Experts of a small language model.
Training: 552M tokens, 8417 steps.
Below are experts of layer 2 (counted from 0) of a mixture-of-experts language model. Rows are named router (the router's row for the expert), up (a neuron's input weights, with its number) and show model dimensions 320-399. Each number is 128 + 24 x the weight over its row's rms, rounded and kept within 0 to 255.
After each expert's rows: "mostly gets" lists some tokens that are sent to it at least half of the time; "gets" lists some tokens that make up at least twice as much of what it gets as of all text. This comes from a sample of Wikipedia text that the model never trained on. Tokens count by the router's weight.

# expert 26
router [ 67 112 138 152 139 141 102 138 160 149 107 118 116  86 164  93 133  94 128 100 116 146 127 151 116  93 167 132 161 136 115 123 125 143 104 150 128 127  98 155 134 153 104 132 111 108 128 120 112 128 144 164  81 113 132 111 135 125 148 107 113 124 114 130 125 143  90 177 119 100 113 110 138 137 168 128  98 133 141 138]
up0 [128 112 147 125 152 126 150 101 159 119 104 133 131 143 138 145  85 161 146 170 133  95 124 134 143 139 132 163 126 155 142 120 133 159 157 119 154 128 169 131 145 114  80 106 140 111 136 156  95 158 123 107 131 146 132 132 125 137 115 138 163 121 115 153 128 140 148 114 136 135 139 139 162 145 153 143 143  78 144 155]
up1 [132 169 159 138 117 107 173 152 164 119 138 144 169  68 146 133 151 121 107 134  80 171 112 169 102 153 133 133  97 170 131 148 127 114 143 132 159 105  99 130 153 127 128 118 146 152 168 102 129  83 118  94 154 150 101 127 151 109 130  99 102 132 160 106 145 109  95 149 153 168 138 107  99 115 173 126 112 120 149 146]
up2 [163  74 130 127 126 152 161 139 121 107 126 151 186 124 134 103 146 156 183 127  74 167 101 153 160 179 126  94 151 132  96 126 147 143 116 113  68 119  96 166 118 133 123 140 178 113 134 148 112 134 139 125 125 114 186 111 137 150 119 123  92 132 118 100 112 125 180 157  86 116  91 154 162  93  97 127 113 141 120  99]
up3 [103 118  90  84 179 120 135  66 152 153 118  88 115 104 113 104 123 109 124 103 134 170 167 158 117 121  70 124 160 157 100 132 107 146 125 137 141 129 123 126 151 154 136 173 127 107  92 123 113 130 147 192 145 148 159 135 136  74 176  98 123 116 143 170 136 105 108 131 119 150 124 125 140 150 108 127 127 171 109 120]
up4 [115 101 182 135 142 130 174  95 130 123 129 104 174 151 176 144 113  81 107 125 151  96 102 121 124 101 175 108 146 112 166  90 110 166 103 109 163 152 105 136 124  88 101 119 113 116 129 161 123  85 111 131 181 119 144 126  87 154 128 107  98 112 127  98 135 146 158 122  82 106 135 135 156 146 115 155 108 132  70  80]
up5 [150 120 115 116 131 148 143 132 103 123 160 139 105 112 147  97 119 140 124  97 109 140 148 154 127  96 131 138 135  86 156 118 117 124 105 166 126 145 186 157 111 144 114 154  70 140 159 113 118 138 179  95 111 142 130 137 112 138 115 164 128 129 124 120 137 111 133 138 121  85 138 126 143 104 113 120 108 101 105 107]
up6 [109 110 160 142 135 135  91 133 140 116  96 128 104 151 137 115 139 112 114  96 162 178 110 110 159 160 114  92 121 105 120 109 143  95 117 156 135 117 114 126 142 116  94 130 123 168 154 120 137 130 147 113 140 101 188  99 166 116 130 159 127 101 126 117 181  88 135 123 149 133 112 153 107 155 169 124 115  91 157 100]
up7 [103  94 146 138 112 114 125  96 126 124 126 110 117 126 110 134 138 112 143 106 126 120 180 138  82 170 141 109 116 160 129  84  94 128  99 153  96 100 117 116 134 131 161 151 130 126 130 141 137 106  89 119 148 111 162 137 148 107 141  88 118  98 119 129 136  81 138 110 150 112 106  92 185 126 117 189 121  98 155 123]
up8 [143  80 170 128 119 137 118 140 136 162 104 152 132 143 126 154  83 157 135 156 153 139 182 129 123 130 151 127  99 132 124 126 146 136 127 148 132 116 135 129  81 150 135 136 111 101 106 101 104 132 141 144 106 140  86 144 172 105 118 124 171 121 192 128  89 118 126 134 142 107 144 126 142 134 125 136 130 140 112  92]
mostly gets: " m", "5", "2", "1", "8", "6"
gets: "\"", "1", "4", "6", "3", "8"

# expert 11
router [142 105 137 145 172 134 159 154 148 130 131 142  83 102 128 116 149 119 129 118 111 158 164 148 136 104 164  99 144 133 170 116 158 111  82 115 123 153 106 155 140 119 108 175 130 144 111 139 135 158 189 114 111 114 106 116 110  72 147 131 126 107  98 137  85 117 149 154 130 124 128 110 139 172 189 107 102 153 132  92]
up0 [151  98 144 126 106 128 132 130 133 137 112 108  90 126 139 170 149 127 125 128 149 143  94 143 112 113 143 120 156 104 161 165 163 127 128 133 181  88 110 141 149 131 137 142 127  94 161 113 128 148 150 115 153 171  90 166 131 115 148 131 166 140 132 141 149 114 111 177 137 148 144 136 102 147 174 141 126 118 150 133]
up1 [ 90 139 101 141  86 129 105  83 153 134 129 153 132  91 164 114 114 102 145 120 158 119 109  95 100 169  79 110 162 146 153 126 187 107  92 122 100 116  77 132 126 158 151 120 123  92 133 117 124 136 149 128 133  93  85 141 127 124 120 127 108 124 124 134  81 145 137 110 106 140 109 131 160 112 132 131 134 123 164 105]
up2 [159 146 127 109 123 119 196 147 148 129 147 125 128 129  97 100 138 120 170 123 107 129  97 115 133 138 125 131 124 138 135 151 138 130 147 136 134 115 119 134 105 123 127 105 154  80 173 152 111 168 160 132 168 136 150 115 143 113 131 144 169 135  78 118 115 133 133 125 158 163 134 121  85  85 145 142 118 111 130 120]
up3 [138 148 139 119  88 139 113 135 107 153 115 160 122 150 117  89 121  97 114 136 139 143 167  93 106 131 125 123 112 105 127 111 137 167  98 121 101 120 108 134 104  89 149 131 145 107 122 103 150 157 113 166 156 154 109 101 108 166 102 162 139 150 109 167  81 138  79 107 149 155 152 115 156 140  99 141 126 101 142 107]
up4 [136  95 138  98  87 137 134 106 106 151 165 168 116 101  84 119 129 132 135 143 162 152 174 158 103 133 135 114 137 128 143 125  98 116 143 112 165  70 101 171 117 122  90 141  92 148 142 143 162 116 143 170  98 144 129 104 123 155 163 100  95 115  92 151 146 116 119 115 158 149 133 101 125  87 150 132 115 189 142 139]
up5 [156 134 102 115  98 124 125 146 180 124 141 103 134 141 134 174 164 148 175 145 143 125 183 135 106 108 124 149 124 122 170 130 123 118 142 140 135 137 157 111 130 100 118 141 155 113 141 123  95 121 122 124 101  91 111 136 153 141 103  99 130 102 128 163 125 164 147 141  64 129 146 121 110 107  97 156 129 127 131 144]
up6 [102 109 109 101 123 125 139 101 111 136 172 113 143 153 115 150 135 134 117 128 117 119  94 134 141 120 114  76  94 108 163  71  92 139 118 125  97 105 194 112 167 139  89 128 116  79 147 195 119 139 129 129  98 134 145  75 143 117 159 144 111 120  94 148 119  90 160 108 141 185  94 140 164 157  99 115 146 159 117  68]
up7 [135 115 165 179 128 111 124 117 101 116 118 164 141  95 163  75 125 113 139 130 165 126 167 127 155 125 166 107 146  88 138 128  87 131 117 119 105 111 183 117 136  94 141 137 121 162 136 123 116 134 157  99 117 158 125 156 157 100 127  61 129 122 115 129 135 152 119 148 122 131 135 145 100 159 144 129  66  90 150 142]
up8 [159 118  98 161 115 127 104 168 137 122 142 171 127 124 162 108 121 142 153 157 118  78  90 104 143 124 156 172 149 120 143 167 160 112 123  99 122 106  90 142 112 135 125 121 119 154 155  75 159 104 134 128 115 161 158  79 171 131 115 110 111  90  79  96 101 138 112 149 154 133 182 149 105 116 106 134 121 125  84 134]
mostly gets: ",", "s,", "),", "a,", "e,", "er,"
gets: ",", "s,", "),", ")", "e,", "a,"

# expert 21
router [117  94  93 139 167 150 178 148 117 105 172 119  96  95 126 152 124 110 138 125 110 149 144 121 127  79 156 143 108 150 171 123 135 140 149 113 153 125 134 179 157 139 109 135 103  90 103 111 157 138  99 138  87 127  85 138 117 128 158 113  98  74 117 181 131 188 125 123 143 156  86 110 135 166 147  91 113 120 116 147]
up0 [131 111 148  98 105 120 126 141 139 102 168 146 148 119 137 110 147 123 114 131 110 114 157 126 180 113 137  93  85 135 151 144 104 137 164 158  91 140 122 138 102 180  82 108  98 151 101 132 112 159 109 187 110  97 133 116  92 121 110 129  89 124 141 192 109 166 151 123 153 103 119 140 133 170 128 125 151 135 154  95]
up1 [144 110 130 118 144 109 146 128 130 129 120 158 138 139 135 111 155 142 106 130 105 150 113 113 184 132 123 103 138 139 160  94 129 118 124 162 171 118  85 173 126 142 123 142 134 133 107 122 136 110 141 134 140 135  98 121 102 166  90 102 104  92 113 101 117 141  85 128  88 147 135 146  84 160 137 101 116 118 127 162]
up2 [131 131 100 131 106 119 122 132 127 178 130 116 104  98 108 106 154 119 115  82 134 118 100 123 140 111 106 136  95 152 141 140 114  83 118 142 128 122 119 122 147 142 133 183 164 157 137 111  96 112 174 121  96 117 133 114 120 111 120  97 104 104 151 108 129 128 131 149 113 128 112 145 108 166 128 156 114 149 165 153]
up3 [129 117 152 144 119  87 154 128 132 135 102 144 147 145 109 152 142 153  83 121 130 112  97  96 127 134 112 101 146 101 115 135  87 144 113  84 132 115 138 161 122 166 167 135 189 134 105 112 151 169 132  78 123 104 176  94 125 169 129 162  92 112 124 151 142 156 122 154 171 136 138  95 148 128 137 128 136 172 139 151]
up4 [137  95 195  78 139 117 111 149 108 141 137 131 124 131 110  98 156 142 142  79 112 106  92 141 133 121 139 138 124 109 119 113 129 144 117 143  90 119 126 122 130 118 126 123  99 123 165 121 120 126 139 153 112 134 127  95 184 151 120 113 137 141 156 105 139 103 143  99 116 157 170 163 128 127 148 139 135  95 165 104]
up5 [144 143 142 105 122 162 159 135 130 103 121 128 129 144 131  63 165 157 111 141 165 117 135 134 145 134 124 155 113 100 150 172 104  79 174  92 132 121 169 170 165 168 129 109 157 171 112 171 151 132 159 138 142 108 114 104 134 115  82 154 137 121 101 141 137 115 106 108 129 128  78 155 127 132 151 138 155 120  95 152]
up6 [137  92 156 106 176 177 166 146 124 108 100 142 112 112 146 146 129  57 124 118 172 191 117 107 105 149 104 128 127  98 110  81 155 104 143 149 176 135 125 126 155 134 130 154 149 120 115 134 118 134 173 178  78 141 127 110 148 136 146 119 128  82  99 139 140 137 137  86 133 143 143 182 128 110 144 118 105  96 110  89]
up7 [162  92 132 117  76 130  85 107 106 113 146 117 116 152 112 105 123  91 124 103 173 122 165 122 112 126 179 132 146  90 169 120 120  92 160 130  91  76 112 136 141 108 153 129 159  92 167 132 132 153 120 134 148  35 115 132 105 135 123 134  96 116 105 140 140 134  99 158  54 120 151  80  96 155 149 100  96 130 131 104]
up8 [125 105 127 112  97 109 126 149 119 107 148 127 114 112 118 113  74 123 110  99 117 140 142 120  84 159 133 153 128 142  71 129  88 101 164 108 128 101 160 120 139 109 161 158 129 150 124  94 119 103  87 160 104 123 123 169  98 127 165 122 126 116 135 156 118 116 114 159 145 133 118 122 113 140 119 128 101 148 192 134]
mostly gets: " of", " de", ":", "s:", " 2:", " 3:"
gets: " of", ":", " de", "s:", " for", "t"

# expert 17
router [ 93  92 106 133 132 119 118 188 104 117 115 142 154 153 105 107 117  76 148 147 128 161 152 161 151 105 142 122 155 133 131  97 131 147  87 166 157 140 121  92 138 118 127 139 145 112 107  95 139 169 161 124 101 119 183 151 147  99 127  86 119 146 126 135  65 145 116 120 148 158 123 160 118 149 126 139 126 140 124 129]
up0 [143 124 125 143  90 110 171 108 104 101 153 108 126 117 149 133 115 106 132 140 111 128 140 109 140  86 177  95 122 143 156 103 114 132 141 192 137 109 104 125 121 140 102 114 155 152 111 164 104 112 130 163 147 117 143 154 110  87 128 117 121 107 136 122 156 117 149  99 118 102 128 131  96 134 110 120 144 157 137 141]
up1 [139 135 126 132 153  72 160 143 128 161 118 126 111 144  74 137 118 140 137 182 110 135 172  90 130 104 135  89 120 115 131 117 130 133 101  94 148 113 100 123 119 119 113  79  81 133 139 152 116 137  74 125 147 129 138 154 127 105 163 162 118 118 123 132 124 107  88 121  93 136 150 107 117 170 182 113 158 123 163 140]
up2 [ 95 183 129 137 115 122 104 131 126  84 124 138 111 126 119 147 111 143 116 127 153 143 152 122 116 126  84 132 108 136 130 118 100 114 103 139 126  92 171 138 126 171 137 108 131 139 145 124  90 138 180 164 124 152 117 114 106 120 156 129 116 109 111  60 126 144 133 157 115 121 138 141 135 146 136 131 157 129 143 183]
up3 [142 132 156 134 137 109 196 109 102 128  99 124 119 133 123 166  95 133 141 124 123 148  90 131 149 125 163  92 122 125 133  92 108 115 147 135 130 115 127 158 114 120 119 122 157 137 148 157 130 124  98 167  90 125 130 178 126 101 124 123 138 134 120 110 139 130 169 151  87 132 111 146 153 121 160 114 137 183 107  70]
up4 [136 139  68 137 134 158 182 136 133 134 133 156 158 132 113 102 170 133 129 133 125 150 163 116 114 135 118 142 125 148 132  91 114 142 129 119 144 112 116 134  73 131 137 133 119 138  97 174  76 113 157 143 154 115 115 150 107 119 130 167 111 122 133 185 165 172 139 182 128 113 122 162 120 164 112  93 160  95 133 167]
up5 [188 153 147 146 156 101 129 139 128 119 144 139  99 102 149 115 142 145 137 159 109 173 110 121 154  90 116 137  92 109 124  82 109 148 115 125  95 150 104 160 114 135  95 200 139 127 148 152 118 121 113 104 138 120 117 111 143 150 194 133 109 108 128 135 138 165 112 162 129 128  94 117  80 133 145 133 108 149 136 121]
up6 [103 127 134 119  81 104 104  83 101 105  94  92  86 139 131 131 143 110 107 100 137 167 188 115 150 137 100 144 144  62 128 105 124 131 123 116 103 126  84 133 122 115 187 120 111 129 110 136 151  80 127 100  75 114  87 146 140 138 143 163 124 100 121 147  87  98 149 114 159 166 116 168 192  98 159 156 159 105 156 115]
up7 [ 94 142 125 155  83 133 133 139 128 151 139 139 138 149 164 134 137 117 109  70 115 109  95 114 148 129 119 152 136 100 122 110 156 119 143 132 104 133 145 182 137 137  59 157  95 155 114 189 148 127 118 140 161 134 143 112 123 136  81 131 148  98 155 124 190 148 164 141 136  98 119 129  95 136 139 145 148 143 102 115]
up8 [124 143 123 131 140 125 118 153 166 150 146 132 183 129 137  91 154 155 117 121  73 146 146 145  79 156 162 128 123 135 104 180 122 107 121 135 180 145 171 135 121 141  83 116 147 106 108 133 103 137 169 169 117 110 129 162 121  94 106 138 127 141 175 131 133  96 140 114 141 137 121 132 146 101 106 115 123  91 149 108]
mostly gets: " an", " also", "od", " An", "ia", "ina"
gets: "\n", " an", " also", "ia", "us", "a"

# expert 29
router [135  78  87 117 136 107 149 138 119 102 156 121 129 105 164 138 139 121 113  88 157 134 108 133 110 115 174 127 142 151 126 113 129 129 113 135 178 125 126 144 116 130 116 154 135 161 104 148 152 155 167 127 101 113 122  82 162 138 147 140  81 121 103 123 137 142 119 110 140 126  91 146 140 159 154 163 107 101 165 117]
up0 [113 122  99 158 143 149 119 145 138 126 140 130 125 125 120 140 129 134 111 139  93 180 116  72 141 124 123 149 137 153 154 159 149 117 128 103 176 116 133 107 114  90 162 113 147 132 121 164 145 168 131 136  90 106 114 146 201 176 107 150 135 139 150 122 138 127 139 149 153 134 115 133  91  87 105 111 149  90 164 131]
up1 [ 85  99 123 111 117 145 127  65 101  88 118 135 135 141 108 125 214 133 123 144 152 129 113 133 105  84 139 131 140 139 144 150 141 113 137 134 147 135 166 132 120 162 129 159 136 147  99  96 108 139 105 105 120 121 152 152 157 128  99 120 130  90 156 122 139 108 133 151 139 104 107 104  88 157 162 156 139 138 135 130]
up2 [189 116 138  95 131 139 149 166 130 105 134 138 154 167 116 125 170 115 142  92 131 121 136 108 151 155 110 140 108 113 116 118 136 113 114 122 140 169 103 107 161 147 131 119 168 175 133 132 148 142 119 130 100 136 150 111 120  88  91  82 104 105 134 114 114 145 156 158 128 128 118  97  94 123 139 101 100 156 130 122]
up3 [156 132 115 162 130 147 147 122 151 146 123 141 150 142 173 154 154 124  93 123 160  88 109 140 109 135 104 166 166 175 137 107 135 130 130 172 113 122 117 115 143 175  69 129 188 129 160 153 152 132  85 130 111 134 154 134 140 112 125 166 123 113 127 146 104 120 104 180 120 121 134 155 112  90 134 113 124 131  95 147]
up4 [ 87 159  71  74 158 104 137 128  95 114 127  83 172 125 111 127  84 138  98 173 138 183 139 167 171 110 143 121 152 128 124 111 140 106 152 133 157 120 106 103 114 175 146 137  98 151 126 122 100 166 141 132 158 102 106 117  67 113 142  97  96 151  94 117 129  91 125 117  94 188 117 133 141 150 100 151 124 151 136 108]
up5 [ 97 136 127 117 147 116 115 154  95  99 109 148  88 118  93 162 105 104 146 112 115 122 109 160 131 129 146 127 109 142 149 122 126 145 139 130 134 177  91 141 110  80  99 133 152  86 142 120 113  91  75 150 129 133 118  94 144  88  91 133 173 132 151 107 124 148 141  98 133  63 156 166 139 142 139 157 155 131 112 137]
up6 [112 131 130 119 131 141 156 143 101 127 121 100 102 136 112 100 145 130 187 123 116 116 124 142 192 145 165 106 123  97 148 129 129 127 128 141 133  82  97 131 148 134 134 138 106 109  84 151 128 119 130 117 129 135 139 142  91 106 115 104 161  91 111 146 117 103 112 156  83 103 122 113 124 128 127  92 131 147 126 131]
up7 [ 96 135 140 175 155 114 119 143  99 104 105 102 137 104 143 107 107 111 121  86 109 150 100 120 152 117 124 149 126 163  90 122 121 106 141 102  93 160 121  84 141 142 147 108 132  89 110 150 108 179 105 174  95  95 146  78 126 115 148 108  92 146  66 138 134 110 138 110 183 116 152 120 138 109 109 140 155 177 104 104]
up8 [139 166 105 117 100 117  82 180 133 132 157 140 145 124 147 128 168 110 115 122 108  83 108 133 150 133 152 133 114 107 164 156 166 138 150 149 155 116 156  99 127 121 147 127 129 175 146 128 131 125 102 120  92 150 134 115 124 158  97 137 110 115 108 115 105 120 144 122 107 138 117 112 158 159 139 103  81 150 116 152]
mostly gets: "|", " he", " his", " He", " her", "="
gets: "|", " he", " He", "-", "=", " his"

# expert 22
router [104 112 123 128 115 148 138 142  89 123 149 154  97 110 138 107  91 145 173 113 155 167 183 170 138 115 179 102 114 143 123 141 124  97 103 132 110 122 127  96 107 134 139 187 119 115 143 135 164 216 159 117  99 146 122 125 143 141 120 130 117 106 114 141 123 129 171 126 110 128 126 106 143 150 131 131  93 122 113 114]
up0 [152 153  97 172 134 141 133 139 141 130 137  96 108  83  85 116 135 126 135 121 104 146 102 157 142 107  88  89 114  80 131 144 131 142  85 137 148 143 169 110 141 155 120 144 126 149 111 122 118 205 131 102 130 111 115  67 117  94 172 125 106  94 131 113 115 133 138 128 115 140 141  98 162 137 136 120 156  44 177 131]
up1 [ 80 132 139 146 133 155  98 156 133 104 118 141 140 161  90 111 122 129 125 134 125 164 136 158 101 111 170 146 178  84 118 116  78 126  58 156 134 128 138 100 112 126  95 111 128 111 109  95 132 129 126 128 103 108 123 150 122 163 115 127 101 154 126  88  99  90  96 111 118  95 158 124 136 163 125 121 118 126 145 148]
up2 [152 128  82 103 100 106 141 135 179 117 161 156 120 193 133  95 145 142 152 117 126 155 107 126 131 119 125 169 133 125 112 141 145 102  84 126 102 156 135 100 160 126 132 121 129 128 144  92 121 116 144 115 162 117 139  96 140 116 137 135 155 143 137 139 122 115  98 132 174 144 106  85  94 122 128  95 142  82 113 135]
up3 [123 133 145 101  88 145 179 136 148 108 152 114 157 118 157 110 118  98 119 156 134  90 137 125 111 130 125 139 109 100 152 116 133  60 149 101 134 123 142 165 140 117 122 118 143 118 162 140 128 134 164  92 129 101 136 111 135 164 130 143  77 139 134 116 129 104 140 129  96  92 163 143 110 128  98 137  98 101 150 139]
up4 [142 124 145 158 162 133 183 122 114 128 128 105 134 131  97 158 106 121 121 120 131 132 153 141 126 118 138 112 122 126 115 157 141 114 130 168 109 172 143  97 107 114 130 134 117 108 122 143 137 179 145 113 143 165  86 110 121 106 133 142  96 132 166 173 110 131 163 128 129 128 187 135 149 132 133 180 148 161 139 117]
up5 [109 143 131 102 139 101 146 110 147 118 149 148  90 148 115 130 113 114 141 167 121 141 146  90 148 154 151 167 101 147 140  84 142  96 117 128 170  96 172 123  87 147 154 113 131  89 170 106 106 163 123 148 134 145 128 144 113  97 150 121 136 153 115 117 100 108 116 129 176 130 180 129 132 171 119  88 135 129  65 106]
up6 [109 151 119 163 124 112 124 167  87 117 152 139 122 144 143 117 126 151 167 137 126 126  75 103 149 104 122 124  91 167 139  97 107 117 145 122 129  88 147 124 143 154 103 102 141 149 179 136  97 149 138 107 140 124 102 121 127 120 147 125 162 151 155 172 106  80 117  92 163 129 136 130 115  74 133 133 159 115 126 170]
up7 [116  73 131 171 106 110 152 113 112 117 135 122 116 107 160 136 131 143 146 130 125 152 159 123 151 111 150 158 139 117 159 171 109 169 122 149 115 110 108 155 130 119 131 154 126 120 126 123 102 138 148 153 100  97  97 127 118  90 166 134 158 110  99 149  92 112 151  98 147 118 121 144 106 120 120 151 127 130 157 147]
up8 [121 152 200 125 130 131 139 130 119 151 131  90 134 115 120  96 142  77 166 104 134 134 102 125 103 113 106 154 101 134 116 140 143 124 131 162 116 138 145 112 131 135 117 111 166  87 103 167 127 153 134 141 143 147 162 117 162 161 111 163 163  81  92 159 124 147 142 110 129 139 106 116 206  93  79 156 128 121 123  93]
mostly gets: " 4", " New", " 5", " 6", " 0", " 10"
gets: " 0", " 4", " 5", " 6", " 3", " 2"

# expert 13
router [ 99 140 115 138 173 144 131 152 115 133 113 117 102  99 168 156 133  65 102  97 132 149 154 130 153  77 172  81 121 108 142 136 113 137 135 130 145 128 134 168 150 155 146 174 154 130  96 117 112 152 132 142  94 124  94 115 133 109 149  95 133  85 105 133 151 125 128 130 109 142  48 148 159 156 165 111 102 123 176 113]
up0 [156 101 151 123 133 114 105 191 105 136 119 133 127  94 164 152 131  98 101 161 100 119 136 137 128 108 123 164 155 143 154 127 140 117 169 118 144 134  84 134 120 138 103 119  96 112 114 105  89 159 115 162 147 121  80 177 129  86 120 127 113 144 143 107 164 116 153 108 139 154 141 126  91  73 158 151 183 107 104 122]
up1 [ 88 138  85 114 131 118 105  90 172 169 118 141 141 169 167 153 136 166 140  84 129 138 142 137  94  85 115 103 116 105 159 126  86 132 150 117 112 122 184 141 117 129 153 127 116 128 126  95  99 149 127 109 142 160 127  96 141 128  83 103 109  99 130 166 129 146 129 149 116 129 146 131 140 138 116 116 139 110 138 122]
up2 [124 113 179 155 127 187 127 135 144 151 146 132 145  91  97 125 168  94  92 130 151 104 123 134 147 137 144 142 128 152  93 142 148 132  94 138 101 144 187 123 102 201 122 113 152 110 100 133 150 118 147 148 141 133 118 167 118 103 152 129 106 143 102 146 115 133 110 194  82 116 146 135 140 152 122 120  72 129 146 133]
up3 [137 136 158 105 124 138 126 135  93  89 122 130 125 130 124 109  98 101 117 136 115 117  86 129  84 135 130 139 106 149 114 124 157 150 174 145 141 109 118 148 159 123 187 134 112 137 142 134 133 146 148 137 150 134 150 134 137  72 111 131 138 139 110 131 141  92  99 128 174 163 138 115 126 101 147 111 142 134 147 124]
up4 [147  91 101 143 174 123 186  88 149 146 123 105 156 104 127 165 147 186 124 101 144 115 141 102  76 134 119 147  95 144  93 108 107 161 136 107 115 127 135 120 150 105 110 138 122 141 132 135 120  98 124  83 129 113 148 146  44  98 157 121 122 116 112 111 106  94 144  78 115  93 161 150 109 126 131 131 107 116 144 134]
up5 [107 121 159 138 146  98 145  83  87 112 142 110 122  71 116 144 151  88 140 106 149 113 107 146 111 162 114 166  96 137 147 133 165 173 141 133 130 112 111 136  92 102  91  66 152 141  99 107 129  97  88 119 129 136 125 145  86 121 142  90 135  91 125  88  90 120  97 124 110 129 139 108 121 147 127 120 113 140 155 106]
up6 [155 128 120  87 105 163 123 126 170 125 118 148 187 133 131 144  91 133 148 118 146 158 144 103  97 147 159 146 123 142 176 133  91 122 165 183 145 153  80 137 120 160 154  86 126 127 115 131 134 120 105 178 125 132 110 126 116 123 157 108 185 152 135 128  79 127 134 110 148 101 168 112  99 119  79 119 103 159 143 105]
up7 [133 125 116 137 154 103 178 109 184 135 102 116 203 133 152 162 155 152 122 141 135 157 160  92 146 131 109  90 173  89 143 134  93 106 100 105 123 142 144 139 138  80 111 161 134 135 115 167 180 112 126  66 106 119 122 116 127 132  66 121 109 110 116 126 111 162 157 141 131 134 141 111 125 144 131 175 113 132 103  91]
up8 [157  84 105 131  39 146 111 118 111 140 113 101 186 118 112 130 141 108 123 163 118 116  98 100 139 137 157  94 130 139 141 115 142 118 102 122 128  95 100  93 102 107 156 162 117 129 119 156 155 151  89 138 141 159 146 112 133 142 135 120 150 122 123 113 144  95 131 121 118 123 146 147 157 147 119 134 116 151 111 134]
mostly gets: "==", "===", " =", " ==", " ===", "\n"
gets: "\n", "==", "===", " =", " ==", " ==="

# expert 4
router [165 115 111 164 113 129 143 170 106 101 140 103 125 145 152 113 165 131 171 111 153 128 138 119 116 106 168 143  89 113 135 128 139 104 119 112 126 118 156 136 142 131 118 145 108 103 132 106 127 157 206  96 103 128 154 108 136 105 175 110 131 145  81 129  97 121 115 115 120 131 112 150 128 148 144 137 100 112 133  91]
up0 [156 143 103 120  96 120 108 155 146 150 105 147 141 133 156 134 146 114 103 142  93 160 132 161 124 149 188 108 128 123 156 103 127 108 157 184 131  93 105 148 140 152  63 188 134 179 133 125  85 135 149  90 140 108 117 170 152  87 120 132 106 142 125 118 108 138 127 117 138  80  95 115 111  96 149 137 121 120 133 121]
up1 [103  86 147 109  91 139  81 148 126 152 160 157 104 103 160 105 130 112 119 111 111 133 122 120 158 124 118 138 132 122 134 146 111 159 103 172 141 132 120 101 173 126 189 137 133 177 136 164 165 166 108 100 137 178 150 131 161 166  86 146 148 113 107 140 178 121 116 156 130 115  95  95 112 165 133 101 147 115 138  96]
up2 [110  88 157 136 159  84 121 155 145 106 160  91 131 105 156 123 114 153 123 136 129 125 141 122 105 154 138 149 142  75 139 124 107 154 137  92 134 140 127 139 126 126 116 149  99 156 152 130 141 145 156 134  96 110 108 138  90  81  95 131 108  95 138 147 126 131 125 178 160 104  81 148 109 112 122 129 119  95 192 124]
up3 [145  36 126 143 147 137 124 128 115 115 125 151 127 164 164  99 112 110 179 107 137 117 111 113 125 156 159 137 107 120 126 162  91 110 141 144 122  79 110 153 141 104 139 129 127 123 144 106 152 147 129  93 111 201  85 110 151 156  81 105 110  85 121 104 133 114 122 137 123 124  78 112 101 143 124 130  81 162 169 141]
up4 [125 126 114 120 156 134 116 135 144 121 144 156 168 129 140 108 131 142 155 110  94  85 155 153 164  98 196 146 147 117 160 126 149 159 114 184 107 164 143 151 142 110 112 118 155 159 118 156 131 150 113  93 122 119 146 125 159 156 130 106 142 131 152 196 115  91 132 114 128 118 153 162  79 104 161  88 105 112 151  96]
up5 [150 139 152 156 116 128 125 163 171  98 113 122  87 152  95 143 139 141 148 106 140 161 129  89 137 111 128 120 122 141 120 158 122 125 129 128 132 141 148  82 126 133 130 148 106  95 149  97 116 172 118  96 133 118  91 128 119 131 162 116 122 134 119 105 151 114  81 142 100 121 133 152  89 131 130  91 125 107 158 103]
up6 [ 92 140 163 125  85 151 188 113  99 145 138 110 151 126 169 101 138 112 167 132 153 157 147 165 142 158 147 158 100 126 113 124 115 127 137 142 117 119  88 146 161 121 110 150  89 171 105 148 100 116 117 172 122 150  92 111  96 121 141 166 149 127 118 117 164 117 109 138 138  87  87 133 113 120 105 124 132 114 112 122]
up7 [148 110 123  96 128 101 101 143 137 103 164 111 140 132  95 138 165 117 106 115 143 133 147 148 163 101 112  99 120 165  80 102 118 142 163 103  92 156 122 142 125 123 120 146  87 155 174 107 118 152 125 106 104  86 131 108 125  96 130 118 108 146 163 122 140 143 150 157  92  74  98 136 120 124 125 146 150 107 163 121]
up8 [156 136 164 124 106 104 118 108  78 143 148 149 178 125 130 132 164 146 115 132 157 100 113  85 111  76  71 119 139 113 126 153 156  98 153 137 113 113 165  71 123 134 114 104 155 123 124 148 118 135 108 126 112 128 138 123 135 107 105 103 114 132 151 110 114 144 123 154  96 123 112 119 138 134 129 140 155 116 102 134]
mostly gets: " ", " Votes", " %", " (0)", " Candidate", " Turnout"
gets: " ", ")", " 1", " %", " 2", " Votes"